From a checkpoint of a small mixture-of-experts model trained on Wikipedia.
Size: width 320, vocabulary 16384.
Experts: 48 experts in each of 10 layers, 112 SwiGLU neurons an expert, a softmax router.
Training: a variant of SOAP for the experts, 453M tokens, 9406 steps.
Below are experts of layer 7 (counted from 0) of a mixture-of-experts language model. Rows are named router (the router's row for the expert), gate (a neuron's input weights, with its number), up (a neuron's input weights, with its number), down (a neuron's output weights, with its number) and show model dimensions 256-319. Each number is 200 + 30 x the weight over its row's rms, rounded and kept within 0 to 999.
After each expert's rows: a language model's description of what the expert responds to; "comes before" lists some tokens at least twice as common just after its tokens as in all text. This comes from a sample of Wikipedia text that the model never trained on. Tokens count by the router's weight.

# expert 23
router,243,209,240,231,278,187,206,185,207,176,173,173,222,196,175,197,203,161,208,214,249,228,132,158,171,253,156,118,193,195,174,229,128,168,234,178,224,175,197,221,212,161,204,219,184,173,251,171,189,211,221,181,236,201,206,204,165,204,175,189,168,191,186,188
gate0,183,214,165,226,207,195,215,195,224,167,193,196,199,194,242,183,215,219,167,205,176,190,252,225,201,154,149,208,259,186,222,200,178,198,130,219,231,197,128,232,232,165,207,197,194,158,223,195,182,207,243,182,211,166,218,185,193,220,219,207,208,167,162,231
up0,170,209,237,227,264,144,174,220,198,207,207,205,169,140,187,171,214,210,208,177,216,164,171,225,162,138,194,210,175,198,216,196,217,169,187,270,177,135,176,169,190,238,140,184,189,202,190,205,211,173,210,176,195,218,171,157,194,222,146,189,229,203,216,199
down0,156,198,167,256,202,121,233,171,184,166,189,251,153,197,235,174,199,202,164,276,193,188,230,237,202,157,161,258,217,223,176,199,253,204,223,199,171,165,188,215,171,222,190,169,195,180,232,171,239,190,193,209,193,222,192,167,172,196,193,178,206,203,183,217
gate1,219,245,198,219,226,190,190,209,213,210,189,222,201,236,212,177,211,137,179,198,233,175,164,187,160,188,242,230,206,158,248,169,182,206,206,170,209,134,189,150,234,171,201,226,183,246,225,194,177,213,181,138,210,242,201,221,197,167,198,179,201,205,211,220
up1,162,188,178,135,213,218,196,209,184,193,244,165,171,158,190,166,163,167,219,161,241,227,185,183,194,161,188,176,201,182,217,207,231,207,184,199,229,177,207,233,181,252,225,166,151,252,181,170,215,257,223,243,229,210,184,173,238,167,202,158,218,141,122,158
down1,171,244,178,224,219,246,146,221,194,205,203,115,196,243,182,189,190,155,212,201,144,256,265,225,205,167,259,213,199,212,160,219,212,181,154,239,186,196,208,206,208,206,211,209,178,232,156,219,186,285,206,187,223,235,220,196,191,222,234,195,187,172,228,178
gate2,181,173,199,192,161,224,204,170,242,241,197,224,198,191,225,152,197,200,187,172,233,218,219,179,155,218,199,186,169,154,263,208,142,202,213,202,206,196,219,238,187,204,161,215,218,186,204,187,191,207,212,237,203,220,215,213,214,172,191,211,212,164,153,246
up2,262,206,186,192,177,201,202,223,193,206,183,172,218,200,224,195,185,195,177,205,246,231,215,137,191,260,182,174,218,183,227,168,187,196,200,154,195,214,180,188,195,179,267,136,228,221,227,213,184,181,163,244,267,180,194,224,154,185,209,213,225,197,83,175
down2,246,172,178,213,198,226,157,193,196,192,197,163,192,240,207,181,258,217,173,225,198,199,153,199,109,190,186,150,247,236,174,191,209,160,217,234,238,152,222,206,166,175,186,213,176,177,200,197,226,238,184,199,214,181,204,199,209,184,192,182,210,226,201,178
gate3,212,202,168,214,216,173,225,205,220,209,204,201,222,194,163,194,142,191,182,257,201,239,157,224,188,213,181,130,218,165,159,195,155,182,183,193,127,204,176,205,147,177,196,180,175,221,243,211,188,241,208,156,185,174,193,215,179,201,223,174,195,211,199,147
up3,187,277,182,250,223,236,237,238,205,216,236,199,221,192,154,226,215,199,193,182,243,216,172,245,198,163,234,148,176,211,142,183,183,182,177,187,196,159,179,180,173,201,236,184,242,224,240,214,210,146,199,201,221,292,162,169,198,214,208,182,188,215,202,216
down3,274,179,234,213,184,193,178,181,186,212,172,223,198,209,237,276,191,214,257,154,193,211,174,253,163,235,184,172,238,197,190,204,194,205,223,142,225,162,158,263,158,160,214,214,190,166,220,197,207,201,167,184,219,279,173,198,226,140,222,160,259,251,203,219
gate4,220,226,207,237,202,211,209,198,192,175,234,191,223,127,218,178,226,191,198,163,202,207,209,261,177,262,191,199,200,207,203,164,225,153,229,218,180,216,164,188,132,163,174,202,191,219,209,179,194,216,179,181,224,253,228,231,234,165,185,197,124,205,225,217
up4,179,149,204,219,163,189,132,215,217,191,186,245,195,178,204,180,187,205,214,222,217,200,236,216,192,224,155,218,230,200,173,139,202,266,207,246,254,204,180,211,183,232,245,182,216,192,209,226,250,171,234,184,215,221,211,220,207,191,142,219,251,228,235,201
down4,210,202,234,233,191,215,216,244,180,173,218,228,181,191,267,179,168,240,226,213,262,197,199,207,186,241,217,247,177,222,172,160,202,234,156,225,195,214,158,215,148,179,219,173,202,181,136,199,209,222,239,205,182,217,215,194,211,144,234,173,225,179,169,202
Blank lines and == markers around section headings like ==See also==, ==Awards and nominations==, ==Plot==, and sentence-final words before headings.
comes before: "==", "\n", "===", "\n\n", "The", " =="

# expert 12
router,210,214,232,217,287,180,207,181,208,177,193,197,237,196,168,236,209,210,131,187,194,259,192,199,159,197,194,202,152,138,211,180,108,217,166,205,219,161,244,184,223,213,191,225,253,214,232,158,192,233,196,155,214,153,209,177,190,207,202,142,172,211,202,133
gate0,211,196,206,212,213,176,138,186,162,249,224,252,221,247,216,216,182,226,187,204,164,230,205,158,150,237,197,263,193,180,207,222,177,232,143,205,201,246,189,217,163,197,229,245,216,199,241,176,198,172,199,171,194,165,223,215,218,248,207,178,182,165,206,153
up0,214,248,195,199,199,205,181,154,229,182,214,237,197,150,176,220,224,146,236,173,196,174,218,237,253,192,232,172,222,246,253,249,224,208,173,191,213,232,210,209,200,223,220,187,180,201,174,201,190,144,184,244,168,200,232,208,210,197,218,214,194,173,199,232
down0,245,144,167,246,209,236,204,226,208,159,200,220,209,153,189,175,212,165,207,255,220,203,186,198,229,207,182,174,222,281,158,234,241,163,189,198,235,233,187,210,240,227,207,173,198,206,189,189,220,225,238,172,260,215,209,227,151,157,171,211,204,273,206,229
gate1,146,188,156,191,195,186,220,200,202,149,168,203,157,164,188,209,171,179,166,137,193,167,257,181,249,217,259,175,218,145,181,171,192,183,255,139,211,190,195,247,226,211,200,181,195,221,183,238,186,169,229,171,196,200,184,197,150,157,232,236,175,231,184,210
up1,218,229,237,221,186,217,222,202,194,210,234,191,205,183,201,191,216,197,178,170,249,240,206,280,183,187,259,189,237,207,199,173,203,228,166,201,210,172,187,258,174,166,232,277,150,228,179,188,188,199,193,204,162,167,266,215,207,228,209,196,212,162,216,204
down1,207,215,166,200,177,194,161,255,188,228,156,184,193,179,174,222,212,206,243,188,209,181,193,192,174,165,173,183,234,242,203,204,196,257,227,211,178,193,191,178,184,234,192,253,264,207,180,184,123,228,124,249,164,243,144,163,166,210,167,162,219,180,134,198
gate2,183,175,212,198,225,203,247,175,254,173,198,254,156,214,169,192,220,196,185,211,255,267,187,186,196,245,211,197,158,137,228,216,160,248,217,222,200,222,229,169,233,193,169,206,97,209,172,224,200,192,197,206,209,143,225,199,238,198,181,205,218,184,213,199
up2,124,214,216,213,228,182,190,173,208,188,173,211,161,187,200,213,195,198,198,188,222,223,231,226,212,153,200,238,176,201,204,197,211,240,169,202,259,195,218,137,190,156,231,213,191,199,201,220,220,191,242,190,200,213,226,144,182,188,221,196,223,204,225,193
down2,212,185,166,176,256,166,219,193,214,166,225,152,138,222,162,196,186,222,174,133,227,178,216,195,200,203,162,190,263,192,153,169,187,185,162,137,169,234,239,194,168,198,224,195,204,212,163,167,173,177,193,175,178,203,211,200,250,197,181,228,182,224,207,260
gate3,160,209,213,206,291,133,228,230,201,186,230,210,187,263,218,182,216,200,198,167,179,242,217,160,194,186,233,235,224,243,230,171,184,234,194,188,219,238,217,209,176,201,261,205,146,188,210,223,203,247,168,214,128,176,165,155,212,169,210,207,202,223,196,266
up3,171,213,155,221,152,168,194,252,212,201,225,164,233,202,194,169,203,207,169,236,227,153,187,223,189,200,225,204,176,144,184,174,119,214,215,175,159,161,171,226,244,192,196,210,198,183,224,236,173,195,231,219,164,207,185,221,169,224,187,221,244,195,199,205
down3,166,201,243,213,179,192,234,212,195,169,160,240,182,214,166,253,217,177,219,201,192,212,199,192,241,190,204,207,226,172,208,167,225,234,258,250,153,218,198,162,173,211,183,187,202,222,205,250,177,223,196,183,212,204,188,199,215,236,203,232,180,282,219,200
gate4,246,181,188,217,187,175,210,179,191,215,204,249,165,211,229,173,228,191,202,200,211,234,183,141,218,182,202,199,192,201,224,128,248,236,243,126,240,231,204,200,185,187,264,189,217,214,218,169,200,219,189,193,169,221,188,178,230,222,213,157,198,202,176,227
up4,253,222,166,173,176,141,179,167,182,166,193,217,199,189,213,246,281,228,202,209,176,216,215,187,216,174,229,203,188,185,192,191,194,236,233,243,232,185,200,178,189,187,199,158,192,228,194,207,241,202,166,228,160,174,176,249,220,216,183,172,162,232,209,200
down4,236,226,205,211,269,266,202,184,177,246,119,179,206,212,183,251,170,210,185,192,206,163,218,236,230,206,158,214,177,177,247,164,192,237,230,201,227,180,210,181,290,251,172,192,266,212,199,215,213,188,133,222,203,171,128,204,154,142,155,182,188,184,176,182
Pipes, opening parentheses, semicolons and first digits starting numeric cells in sports and statistics tables: |, (, 1 in 1962.
comes before: "1", "0", "2", "3", "–", "6"

# expert 19
router,241,197,212,194,249,210,242,169,209,153,185,207,199,190,172,208,206,172,183,217,248,207,190,182,165,248,206,183,192,189,191,227,158,200,145,209,237,197,254,217,274,196,198,284,217,177,216,155,196,260,226,153,217,159,221,177,148,185,200,148,186,214,170,179
gate0,232,213,220,190,174,209,211,159,201,175,211,149,228,214,130,241,195,225,233,188,210,159,242,173,206,180,207,168,179,210,242,197,196,208,196,208,239,162,191,255,141,220,235,243,198,180,189,171,177,212,182,188,207,193,226,198,200,177,196,210,198,160,230,158
up0,183,204,194,212,224,228,201,209,215,168,176,200,216,184,180,192,145,216,168,222,195,196,152,193,232,163,247,209,236,208,185,227,215,223,204,205,206,245,148,194,197,202,232,206,149,223,154,206,186,215,237,220,192,216,235,161,150,143,224,218,199,155,181,213
down0,223,179,201,169,179,231,182,240,179,184,253,140,262,158,209,213,207,222,178,194,207,150,225,212,261,166,226,237,155,196,208,137,204,195,206,139,170,228,203,185,199,206,223,217,156,144,223,226,268,212,198,199,187,209,140,218,207,221,196,183,217,159,238,152
gate1,183,187,162,167,205,196,225,204,214,164,206,201,202,181,177,222,156,242,188,142,231,232,246,221,261,202,206,205,170,205,173,170,166,200,195,141,176,194,176,179,236,180,288,190,239,215,181,206,240,151,214,207,212,209,195,249,215,157,255,232,196,234,224,195
up1,186,219,173,180,219,189,169,212,203,132,160,151,224,171,137,216,232,164,171,200,146,194,178,210,208,210,161,249,211,259,208,155,242,185,195,159,143,193,193,227,235,208,180,187,169,236,207,208,202,241,200,228,212,202,200,195,182,233,217,190,205,158,206,208
down1,181,200,202,181,212,247,156,229,144,203,183,211,178,146,161,207,153,161,197,203,265,180,239,153,169,230,221,193,165,176,146,181,196,199,215,197,192,179,215,209,210,269,191,162,194,198,162,224,220,246,170,234,182,202,201,206,213,209,191,233,235,205,229,172
gate2,189,180,179,212,191,153,195,197,209,246,226,165,255,187,169,219,190,204,242,187,212,208,167,150,178,161,189,189,213,227,209,196,232,194,196,212,174,257,163,223,184,234,208,220,156,208,237,136,198,251,228,154,217,171,143,230,197,172,188,142,179,214,201,244
up2,199,163,218,167,205,201,237,153,221,191,202,210,207,202,142,178,244,175,216,204,174,249,217,252,249,200,167,198,203,236,241,205,225,181,204,206,174,195,250,253,182,242,210,214,225,214,173,178,193,205,227,181,238,184,86,235,211,209,228,162,190,192,135,202
down2,207,200,180,215,236,249,187,226,248,208,202,179,186,151,231,226,189,235,194,206,238,189,150,176,164,121,245,221,204,196,179,209,198,251,218,161,173,212,176,223,194,201,200,213,198,232,197,224,168,200,179,188,174,216,180,158,187,231,221,177,242,247,222,217
gate3,185,239,148,202,192,195,190,181,275,139,182,159,223,227,167,218,254,183,232,212,211,156,221,198,202,200,209,168,181,186,181,180,176,196,230,246,226,219,178,173,211,227,215,195,267,222,177,261,206,201,190,196,189,173,196,236,146,228,200,192,244,200,188,235
up3,192,174,284,213,168,163,255,230,201,192,204,223,186,197,208,183,196,173,174,165,191,193,251,211,170,235,208,142,239,204,193,169,160,260,187,218,158,158,182,181,187,198,167,194,164,182,213,154,179,195,204,211,187,212,127,176,194,183,182,207,177,210,243,186
down3,186,247,221,186,250,193,170,188,232,138,197,182,169,179,225,216,191,156,169,207,189,190,220,177,244,174,180,214,220,183,165,200,249,186,198,213,165,196,187,222,221,199,209,168,250,157,148,198,192,167,220,181,211,203,224,137,175,196,208,269,230,183,144,100
gate4,220,166,211,249,242,213,245,196,177,232,251,177,148,198,200,205,156,228,139,218,215,176,176,189,153,219,185,209,178,226,163,203,207,251,171,223,229,194,224,213,234,151,185,206,208,162,163,179,204,179,192,170,213,156,113,248,180,177,216,185,237,162,206,196
up4,218,252,221,222,171,181,181,224,173,185,172,209,252,199,270,167,173,219,208,183,180,260,211,173,227,154,191,180,215,194,185,171,173,215,184,205,180,224,211,198,192,238,164,226,188,202,204,162,195,250,198,174,181,201,228,247,216,255,170,183,191,207,220,198
down4,234,198,230,201,204,221,164,188,183,143,242,174,239,222,140,119,158,191,190,245,173,227,188,120,226,232,191,202,201,150,186,212,218,163,173,171,241,128,239,174,159,170,190,209,184,203,164,204,188,218,170,178,229,217,188,201,248,144,230,204,234,202,205,232
Line breaks and pipes ending rows of statistics or results tables and list items, such as sports tallies, medal counts, party lists.
comes before: "| ", "\n", "|", "-", "- ", "\n\n"

# expert 11
router,261,223,199,226,276,196,222,188,209,225,202,191,181,193,171,213,186,164,169,239,252,181,198,168,170,249,185,207,171,179,156,190,142,168,214,183,182,218,238,205,283,190,213,238,206,181,229,166,215,250,206,147,238,220,206,166,186,174,190,133,182,215,180,137
gate0,220,195,252,235,198,218,197,283,215,225,225,158,221,183,193,216,204,288,170,153,214,205,218,173,199,214,154,235,226,205,199,228,164,225,244,230,204,162,175,208,204,183,266,164,203,233,286,171,206,240,168,234,157,179,192,175,227,161,167,152,164,184,260,230
up0,191,276,176,196,111,200,170,168,189,193,187,180,175,212,178,181,235,145,182,199,215,220,187,177,202,193,215,199,216,202,178,209,234,147,187,160,231,211,241,210,166,168,243,186,241,192,140,199,213,276,214,183,241,154,177,218,193,273,165,226,217,161,194,234
down0,219,213,175,181,193,184,225,176,198,231,199,163,173,192,145,243,185,139,244,189,208,110,173,205,176,213,209,166,204,201,183,140,204,167,188,199,166,193,195,165,156,168,191,224,202,190,268,210,183,240,224,202,199,158,225,211,221,231,171,212,229,184,284,186
gate1,182,111,171,179,196,204,220,201,173,250,227,180,190,162,167,158,166,195,234,161,200,200,226,179,203,225,192,210,225,179,188,182,179,185,225,207,181,205,240,166,226,215,240,213,230,204,161,140,183,198,169,230,227,174,186,184,184,195,206,169,203,159,189,192
up1,160,192,249,226,183,226,250,189,214,157,161,233,207,196,209,238,177,251,230,158,179,194,163,152,262,228,214,225,217,200,156,201,245,208,168,234,193,175,203,231,196,200,146,194,171,185,216,213,193,215,227,270,195,196,217,227,209,170,260,201,239,149,166,196
down1,229,234,178,164,213,201,202,202,203,214,227,197,184,242,205,184,207,175,152,172,241,177,206,216,190,194,245,240,213,227,158,195,200,166,155,207,187,201,184,173,223,219,164,189,177,226,228,164,200,203,225,195,242,200,207,249,193,216,166,207,203,282,192,222
gate2,185,262,240,207,218,178,182,175,221,166,189,106,216,218,189,196,226,190,221,178,194,217,209,209,203,208,244,187,186,149,181,157,185,235,267,193,204,220,229,208,259,229,231,133,193,188,159,213,227,223,188,162,201,227,137,235,263,185,225,266,186,164,180,138
up2,242,274,240,226,248,194,178,173,220,175,181,193,226,168,186,190,156,220,246,195,161,248,221,198,157,198,170,216,208,136,196,182,218,173,206,213,141,193,214,220,192,208,140,157,145,200,219,194,255,211,222,226,196,209,139,201,151,212,178,245,189,189,195,217
down2,181,171,155,175,206,223,193,205,160,220,225,206,154,219,193,187,188,185,178,237,225,122,221,223,155,189,185,152,137,212,154,197,240,214,219,187,210,211,192,161,182,190,221,230,236,225,185,235,194,250,187,168,224,162,184,195,207,209,148,162,207,217,185,183
gate3,238,171,179,200,174,199,194,209,177,196,211,204,190,192,187,156,175,196,211,188,210,202,242,210,191,235,236,215,252,182,170,183,219,204,230,210,187,173,184,208,214,194,227,156,232,205,156,245,212,216,225,175,173,211,251,193,184,229,228,151,200,262,190,260
up3,249,214,182,261,217,245,193,168,214,177,218,232,242,236,172,218,234,157,207,218,238,157,199,258,185,169,171,179,197,172,198,202,253,212,232,191,177,209,172,214,203,173,218,191,152,134,163,212,193,152,198,243,190,147,202,151,246,236,195,241,176,220,168,153
down3,216,209,198,236,194,211,196,259,203,229,174,180,228,171,199,171,212,139,268,211,235,181,225,184,160,163,232,202,158,189,205,136,203,188,236,220,220,211,198,168,178,237,220,201,225,168,222,192,168,197,204,134,238,173,228,181,178,213,223,186,211,163,227,178
gate4,235,172,210,189,243,232,228,221,241,206,189,177,206,192,174,197,182,160,198,106,228,157,173,179,233,192,259,196,176,225,212,212,194,189,230,256,206,157,176,210,211,224,205,185,196,176,192,207,258,147,213,169,184,217,183,157,188,277,218,180,147,220,242,207
up4,209,265,199,199,282,179,224,201,274,215,208,202,186,220,192,162,274,179,206,217,217,152,164,164,143,207,193,182,247,164,226,205,195,173,192,184,204,184,231,190,219,189,143,162,162,213,211,196,214,224,157,159,193,240,206,138,192,209,184,245,240,201,212,192
down4,155,142,185,177,241,216,207,185,241,208,200,178,186,181,235,198,195,182,210,175,197,145,192,185,155,195,148,179,227,272,220,195,193,203,194,204,173,224,178,213,184,221,167,210,214,148,153,196,213,220,245,226,196,192,162,193,231,218,236,153,213,230,176,143
Line breaks ending infobox fields, list items and table rows, before entries like - Elevation:, - Directed by:, or the next table row.
comes before: "\n", "| ", "-", "|", "- ", "\n\n"

# expert 1
router,238,214,209,250,278,192,220,139,215,204,186,181,217,200,189,210,220,220,182,194,204,255,209,197,189,188,223,177,130,171,187,198,137,198,169,180,214,181,219,193,193,199,194,239,192,171,211,174,160,240,212,173,208,168,186,136,180,201,189,150,168,180,214,170
gate0,257,240,187,235,200,185,158,188,211,166,184,174,204,212,196,185,167,226,219,193,156,256,164,222,156,216,157,245,205,168,208,174,194,213,237,221,156,213,194,216,229,188,207,199,187,226,158,250,181,206,136,234,185,188,196,232,185,269,170,203,200,212,188,198
up0,210,242,175,182,183,223,231,215,198,191,168,189,214,183,174,184,231,201,237,210,235,177,172,196,227,223,176,210,221,226,169,143,213,256,207,172,211,178,183,164,216,185,161,161,193,219,225,180,180,200,234,269,165,180,191,202,187,232,208,204,234,214,231,182
down0,231,227,242,150,255,140,212,175,198,180,291,166,211,224,227,249,188,233,209,175,182,194,234,227,197,169,246,223,228,215,207,175,212,243,198,204,216,163,200,209,248,176,202,216,232,148,239,208,226,196,226,230,176,236,180,201,239,213,179,182,180,217,179,227
gate1,166,172,173,133,133,191,188,233,227,194,263,170,179,229,212,215,192,171,204,160,247,139,168,278,178,205,256,209,217,199,230,192,174,243,160,205,228,218,240,188,213,190,193,232,221,233,143,178,210,205,221,201,179,166,170,202,208,166,162,167,170,205,193,171
up1,214,170,175,159,183,192,215,211,209,225,212,235,227,223,208,180,183,197,181,221,196,169,218,155,239,264,144,172,218,220,143,252,183,163,239,179,240,188,243,230,164,246,248,194,149,211,145,205,222,239,175,184,200,232,187,194,237,166,164,170,200,217,238,190
down1,254,194,211,223,191,213,199,228,169,196,177,229,218,230,170,261,194,271,202,247,220,197,188,186,206,189,170,265,197,164,167,190,189,237,219,192,155,181,215,221,137,242,165,188,230,203,229,222,205,185,204,184,184,176,200,236,211,212,227,228,204,267,154,235
gate2,213,220,175,156,172,187,136,181,232,159,134,237,225,215,196,151,214,275,272,262,162,199,191,126,182,219,244,183,252,180,245,226,238,195,187,142,249,237,215,155,183,229,188,232,176,196,209,136,203,229,181,191,200,193,166,211,246,160,225,168,196,200,202,241
up2,194,190,220,165,133,211,260,181,239,213,221,180,238,162,212,177,243,197,181,228,148,169,168,206,228,199,199,216,186,214,187,224,169,238,229,171,181,234,170,227,188,262,191,170,193,206,210,253,261,192,217,219,220,198,297,142,159,235,193,145,228,192,174,218
down2,266,177,174,201,192,217,146,164,237,247,188,205,180,206,203,226,189,138,173,198,186,222,216,204,219,180,184,183,156,192,194,175,179,229,215,199,189,148,240,147,216,226,217,202,249,193,182,273,181,246,212,246,180,220,182,199,181,216,232,196,217,208,148,163
gate3,185,176,206,226,174,208,242,187,151,206,215,201,177,222,235,216,211,218,208,152,191,202,158,223,178,166,203,159,174,188,238,168,168,128,242,252,195,198,168,177,190,206,166,188,194,281,185,205,188,161,199,173,221,213,139,198,202,297,211,212,177,237,191,216
up3,238,200,155,280,164,228,242,227,228,212,216,189,204,272,175,188,159,234,230,170,233,212,215,199,266,234,189,207,181,253,220,220,192,253,205,192,207,205,240,162,193,232,182,189,176,225,195,259,238,157,189,235,245,186,247,179,214,211,200,214,196,193,186,223
down3,150,142,163,223,220,197,199,206,235,189,185,235,250,182,230,263,161,160,259,150,188,217,217,203,237,186,180,201,117,252,220,136,150,199,213,216,251,184,217,167,190,236,180,248,225,195,198,176,192,205,207,237,164,225,177,190,162,213,178,206,196,190,157,176
gate4,199,229,222,215,247,240,182,190,175,231,189,155,194,209,223,220,168,186,217,176,195,203,192,222,212,231,204,258,168,154,209,201,185,157,183,254,191,182,223,188,156,208,194,213,165,219,246,198,186,222,194,222,220,216,212,163,183,174,233,174,202,231,176,203
up4,167,204,179,220,202,192,173,155,182,214,195,227,182,151,182,164,204,185,223,230,170,222,173,237,211,186,205,246,176,183,238,231,207,195,222,157,251,180,227,189,184,194,208,179,252,210,206,229,193,188,191,155,189,171,168,193,217,198,222,242,183,200,146,206
down4,154,197,163,178,209,179,203,239,205,202,205,229,201,251,189,179,206,214,130,217,227,195,215,164,180,204,195,156,231,213,190,199,233,215,200,238,202,232,174,219,274,198,187,176,153,124,207,164,172,280,237,218,184,197,162,140,200,210,171,211,190,139,208,254
Separators and digits inside numeric table rows and coordinates, such as league-table pipes, percentages, degree marks, and minus signs.
comes before: "0", "3", "1", "4", "2", "6"

# expert 45
router,227,214,228,212,262,220,253,200,214,204,194,127,272,159,160,197,183,180,182,217,211,223,187,206,179,202,160,175,154,212,202,166,152,158,182,200,232,183,249,222,200,211,168,238,228,193,217,136,161,218,192,209,232,134,206,218,152,206,208,156,188,189,200,171
gate0,208,160,224,209,203,161,154,241,173,230,202,164,182,215,172,152,235,130,198,179,159,170,248,174,169,158,158,179,264,169,190,221,182,195,196,216,194,233,147,153,228,178,159,220,245,187,200,144,221,206,204,148,208,208,235,214,199,203,166,219,146,253,216,204
up0,164,174,217,233,214,235,203,168,175,209,193,185,188,205,192,241,208,233,258,202,205,236,181,188,187,206,223,188,180,200,149,179,218,232,218,195,213,189,185,205,166,177,213,202,181,156,225,179,178,231,218,212,211,181,225,184,232,207,191,160,193,277,225,240
down0,180,192,152,216,175,194,157,209,136,213,221,181,211,228,172,241,177,213,164,165,187,212,213,175,221,207,193,189,207,207,208,186,241,203,181,198,219,200,168,156,242,223,159,240,253,251,189,201,239,264,115,183,227,181,136,228,211,190,158,154,186,201,208,200
gate1,233,203,242,245,230,245,195,207,200,157,179,249,197,196,191,241,211,194,243,200,242,168,182,235,226,165,219,207,211,197,200,225,189,187,201,193,281,173,195,222,204,171,225,199,215,221,176,222,222,174,171,195,156,183,212,202,152,162,176,157,162,231,209,201
up1,184,248,242,196,196,228,198,159,181,192,197,179,240,218,203,222,170,180,233,162,208,208,186,203,211,199,226,183,221,187,223,188,163,185,141,246,267,166,194,171,153,162,218,244,281,208,231,225,151,197,150,246,249,193,253,117,155,233,170,214,198,203,184,163
down1,220,192,202,201,248,230,169,198,171,190,198,190,186,255,175,147,197,213,202,277,266,191,182,204,216,225,200,163,193,187,203,192,217,189,194,197,156,198,201,226,211,234,232,139,198,231,232,177,214,249,190,178,186,152,223,219,210,226,216,199,189,182,208,170
gate2,211,146,200,211,245,219,212,179,219,203,145,177,241,276,217,167,167,233,206,171,174,167,203,135,192,211,208,187,145,215,218,187,165,247,172,202,181,173,216,203,229,204,183,237,194,256,177,184,144,226,189,149,246,221,245,163,259,135,199,190,189,203,202,277
up2,216,200,153,192,222,205,219,186,239,233,183,215,172,166,235,216,180,214,189,229,251,196,157,253,210,152,145,166,171,192,231,173,171,270,234,163,219,204,221,188,167,265,198,176,153,183,228,231,284,249,237,132,270,200,191,204,159,183,197,191,193,247,155,214
down2,170,184,211,185,208,210,185,185,207,236,165,196,204,194,170,183,238,207,183,222,161,210,201,246,172,184,202,172,208,220,184,224,259,217,163,168,191,207,211,137,222,191,189,196,227,178,173,214,181,209,207,212,253,198,208,174,237,139,233,215,138,242,207,246
gate3,154,193,186,215,150,230,216,211,239,192,198,196,199,151,202,206,177,180,153,186,232,182,230,153,219,207,250,209,162,197,154,259,226,159,180,178,186,196,148,204,174,244,213,160,180,198,186,213,110,170,154,231,244,217,196,211,194,220,185,174,248,186,258,207
up3,200,215,214,170,230,235,205,190,210,240,157,195,154,221,218,219,173,246,245,214,212,176,172,194,182,240,213,210,215,169,195,227,161,187,267,207,171,171,177,180,174,209,183,207,201,210,223,163,193,182,172,238,200,166,198,150,233,157,175,181,204,188,199,189
down3,199,206,172,177,165,249,205,186,267,191,209,190,172,231,195,132,204,160,153,199,160,155,199,180,200,162,248,164,253,159,258,151,179,187,226,264,223,196,223,236,216,124,201,164,224,236,195,219,188,211,212,210,185,168,147,179,204,205,222,171,214,197,184,228
gate4,207,215,153,195,198,162,189,179,205,182,162,243,203,216,180,216,185,230,259,220,199,230,206,178,185,206,163,221,183,163,200,190,184,229,253,177,246,218,166,199,197,156,211,209,175,138,224,174,185,189,175,249,137,176,204,177,211,162,184,208,162,201,185,172
up4,211,185,209,211,226,237,191,247,166,195,225,257,210,210,226,188,227,190,210,164,161,205,198,227,140,187,207,227,133,178,149,175,258,205,147,175,278,204,262,216,169,164,179,190,187,237,226,207,225,180,220,146,189,136,193,191,131,185,192,208,252,225,242,213
down4,203,187,165,255,214,200,213,240,219,226,265,186,212,198,196,207,171,151,219,233,197,172,182,194,197,163,255,172,212,180,192,218,175,203,185,207,153,231,214,234,204,173,207,229,206,236,186,215,180,232,213,213,211,221,228,155,177,241,179,216,170,127,215,162
Month names, day numbers, year digits and row-starting pipes in dates, often in sports-result or episode tables, e.g. 12 October 1996.
comes before: "2", "1", ", ", "3", "| ", "4"